Weights of a small mixture-of-experts language model, trained from scratch on English Wikipedia.
Size: 9 layers, width 320, vocabulary 8192, 32M parameters.
Training: 287M tokens, 8750 steps.
Below are experts of layer 6 (counted from 0) of a mixture-of-experts language model. Rows are named router (the router's row for the expert), up (a neuron's input weights, with its number), down (a neuron's output weights, with its number) and show model dimensions 160-319. Each number is 128 + 24 x the weight over its row's rms, rounded and kept within 0 to 255. Numbers have three digits each.
After each expert's rows: "comes after" lists some tokens at least twice as common just before its tokens as in all text. This comes from a sample of Wikipedia text that the model never trained on. Tokens count by the router's weight.

# expert 4
router:147163110127090126134146097090106168143080157159125137153085132155117120136166115115148101133143116135077137141134112154152141118139113114157144112124127123131141101128103078182128178117137118141145167099138087093170105115143143135108115132164153096109150132126096090146121158124095137084154109166140119114145135127169105167184142131106145140161099130147135149114128121166093179148154144166097138185127148137143137144111180147179100100127115083113129148144143122106126117091085120
up1:141129142105105161173143161129163119154111151085103139124181169158097149125112153108114134093146117149116112137129126150119130082105139166142095093086141127121170057135103096113091119167133106163094143129120110115118161091124128077145155103120158136122113145114125154107114141138142112115106140110136112148120129111117135127159125074120115092120149155172134114092103175160140127109140128108092126124137150146102161119119139136120154201132162149091112112136159119152159146145107126
down1:104152158158148078123122178132123153123133117118093134161109162119172125135123129156081101115134113124137140157120141133117081119129160129128100140108118095117131129157103138136110129151121146141102118097128143135158126124166121109116126126155145120127127135128131107133108082155121119110047125132167101116141109119126079150149113126112155147143131136118119121166099157131150105112140139178169098102119116144176115095133116095118105109131158139125147132140109091117110129140153108
comes after: " the", " a", "-", " and", " The", "'s"

# expert 6
router:144117143110106124105167123135124104145107163118106101122125116103090128106112132117140126122114121141115097138134112111088131111103111130107107146162105126143120177164167126089138173159148120119107107102094163107130158122155124143161144147108155140151143083089134167149086135146104108156116120136143092115085143110130099079102120129152118091147138089111087154159097138165108135154143113109132154099133116115123177154184107079130133104159107126103114100164151133100144079097123095
up1:130120096113128171134099160094095132149136103108124118125124106149108091099124113143091130144164118132107156133140104167132110207085145171143114122112092152125153148142126100120167119093134158157113127103137109109096132141067061143178143164129152156129128122152123126141139140097142154127105131105170104180103134103128136126139117134105124119154112097120117135128137174116113145152133127152110122138113125130099136106105098120053188132150099093128138153110126149140170096140101154
down1:131156164167156154154156124127119108092120115115139130141115129130146099127114145173170125131123147130120143130125136113086160128076078113133169137103150156130155156135149186124179117128105081137126098113142183142116111168090136155140180088131143178094103138107117113164128145141129127175154106116054128143146114092145100132119107150142133099139118145106139141139102063126140117178118134080163140141124145127133143140105107146139138119122120144104122112121164085103142120119117093
comes after: " |", ";", " was", " 0", " R", " W"

# expert 1
router:144111125112138185119109128141138147111132122116102133106088171092106155119121122110139126117086146096115138156126143094128145182160146100127161182122099146148090105085152096153138136162091123124102142118136137106160143133112146120156176109125128145142128140131103131150134148113094146131105109059155130126106138138113150147140142103168101114101159153142149126098112143135129126114168152124106136111167135127120121115206131110108148098064111148135134106158109136153126122120105144
up1:154079137096118150143111124086125096122108143156116159143137165109133119112138103113138117127141105089114141106154080160128113119095113163137141130108120147126139146127111119133130105146127104081112131113119119132129125087127175113074150086173133094121136136139136147155136103164123159123124146106163105113137089072170184156144097078148101167106147109110112173130094115137129170121139168117126110133164130125157171130142162108104137127111101105123134145134100133149091165054137098
down1:148149134137132110147099126143130083113130159133105112118125104151149089155130130149109131134125121159160118128114141118159117078086089121106100117173120138174135134139141100138161116113125094125149121077157109088162097132113111151107114156153093110134136160145098164101123177138147079124128151149094099097156128105118151143133132121142123179101130119141144102139149124124106142106109123163085111090136110132169144121117097128142143121158115115129146131107166168116128159113124135
comes after: "\n", "|", " C", " E", " F", " L"

# expert 2
router:118128156107153092116146137133112117136136126139139136141128129128117137112118102138164106139088140120153096097083166123092145158118100116108075139121162119111126122137130178125154126090122120095151140140103138083147070101105110172174140130143156090137151140122158144156138118122105108160097135097148120144200109107128100083104116152146152165151082086135161124149139146146146127159103152141142124110127098127158150104075124147154122110148143117158118160122157117151099148097130109
up1:130093123099148142162133115106156108149120131066124165088157107101110139136114167088091139179110118170135111127110146144149122074137138123145147108177122129126092107090129106120097098133164213129189106146149134154105123084117141134121108152135130157110110115100167127118127065091087131127142116129149155115134109137129132157155115095129153141124124144138119151140155127107139112114108144101131131112162118128152177111131134082172143154133151136109114147154092114113172145144118067
down1:133144159134103148079071131159101143112145110104081105131141135170164162110149123170124120111118125117104122129145118170158107114101110149127148127179135157168124131117141092199115102149163095123137150113137135114132072206124110095108125120149143116130156157111171084099144082139138135073139122142122079094139113115158135115117098144158127153116128096099131105156117139125099138120128133097104161154156152143118108119140120129093117088170135144106157121155120095162203121166119125
comes after: " |", "|", " in", " In", " May", " October"

# expert 5
router:176154107155103138116170098170123092136098123135145104100149148142137117137104124164119176123171140161135149146182107108128184083139147108127124131122118164110161137174133088085109147118151140128133110108130137131121166121110150096135148136142107155081121134131116115151129079121178129129108136114127123151107139120140196139156149106097115108139132107160125155153136141112135093120123099095117153125131119160109168082124153177123086134125154146158148131135143118133155086117138111
up1:148127138094126105138169147136137107173142122123082101112129139155095131142094135114182122151141117111093110113122101140099129119129125167149133099106136137168136133126132190165119077139118112125126121129117149123129112108138155136120086092119135097146119153109115167077070116148155084131090133117139133108117169097109115156180133170169138148135119107124097122104137120124151147107074153132142090124183099156166114100136122138100141151145119139143135089165144114131130147124097114
down1:136130148086118140105109126116146149104113116164112125124130158140120120142111142111137143143095128133124095127144134132164101072119099158160145112136131098158134115102115116110103087091133165141162178070150143110110106143122157168120118106096139132147118160123126117104105108115113134164127121149077114133137142119133147079143107158171143147110152132103121111135101152147116141151100114132126090121110124112151143150119103115125172101071119147131150136148144081119108145117091109
comes after: " the", " a", " of", " for", " in", " an"

# expert 15
router:131111137121134125119132169160155142148149134124148125135139134121078112143139148131121146132143129112108116119138082115121136106139141095131147171139163089127107127143114115085137133147154092145165121133176134120160111110153092159128081134112114168166104138124118152082111123153121123119144109169089119083163185141101135106132113119099108140087107143134138092118124091103129121142147159117125131070102121125188142126107175103151132180103145141109127117123118136132158129157119106
up1:137157146147159140128139141143156159128068132095115136112102130167125186137127179099130159127110128124151180102127104136087136129110131114136127123136110087149100078083099141126116110087127140123145132109094139145110131110127112106129142132148128091081114096124148153112102157095154110133149140127117141159132128161135148126128138147110128101121117123132156125093159096135145141113125130138109155123122071113126116151137133120129107120132084089102134110118144115150135137173067163
down1:145122144149131135086140160136151075171109158134149113094116117114121121161104110142149128116098155129138098139128145133122131156130143180146143129112104159141109097117120159147119145125137111140141111144134108116141157084150106108142164102124104136122142113141131137131121140112136140097124128127111128161169108166102156146129143144116109093123134115166112120125076117126161104147125100133138157092055152147153136158165121149087134150138101086145127097134143140130156104136099159
comes after: "\n", "-", "°", " /", "°N", "′"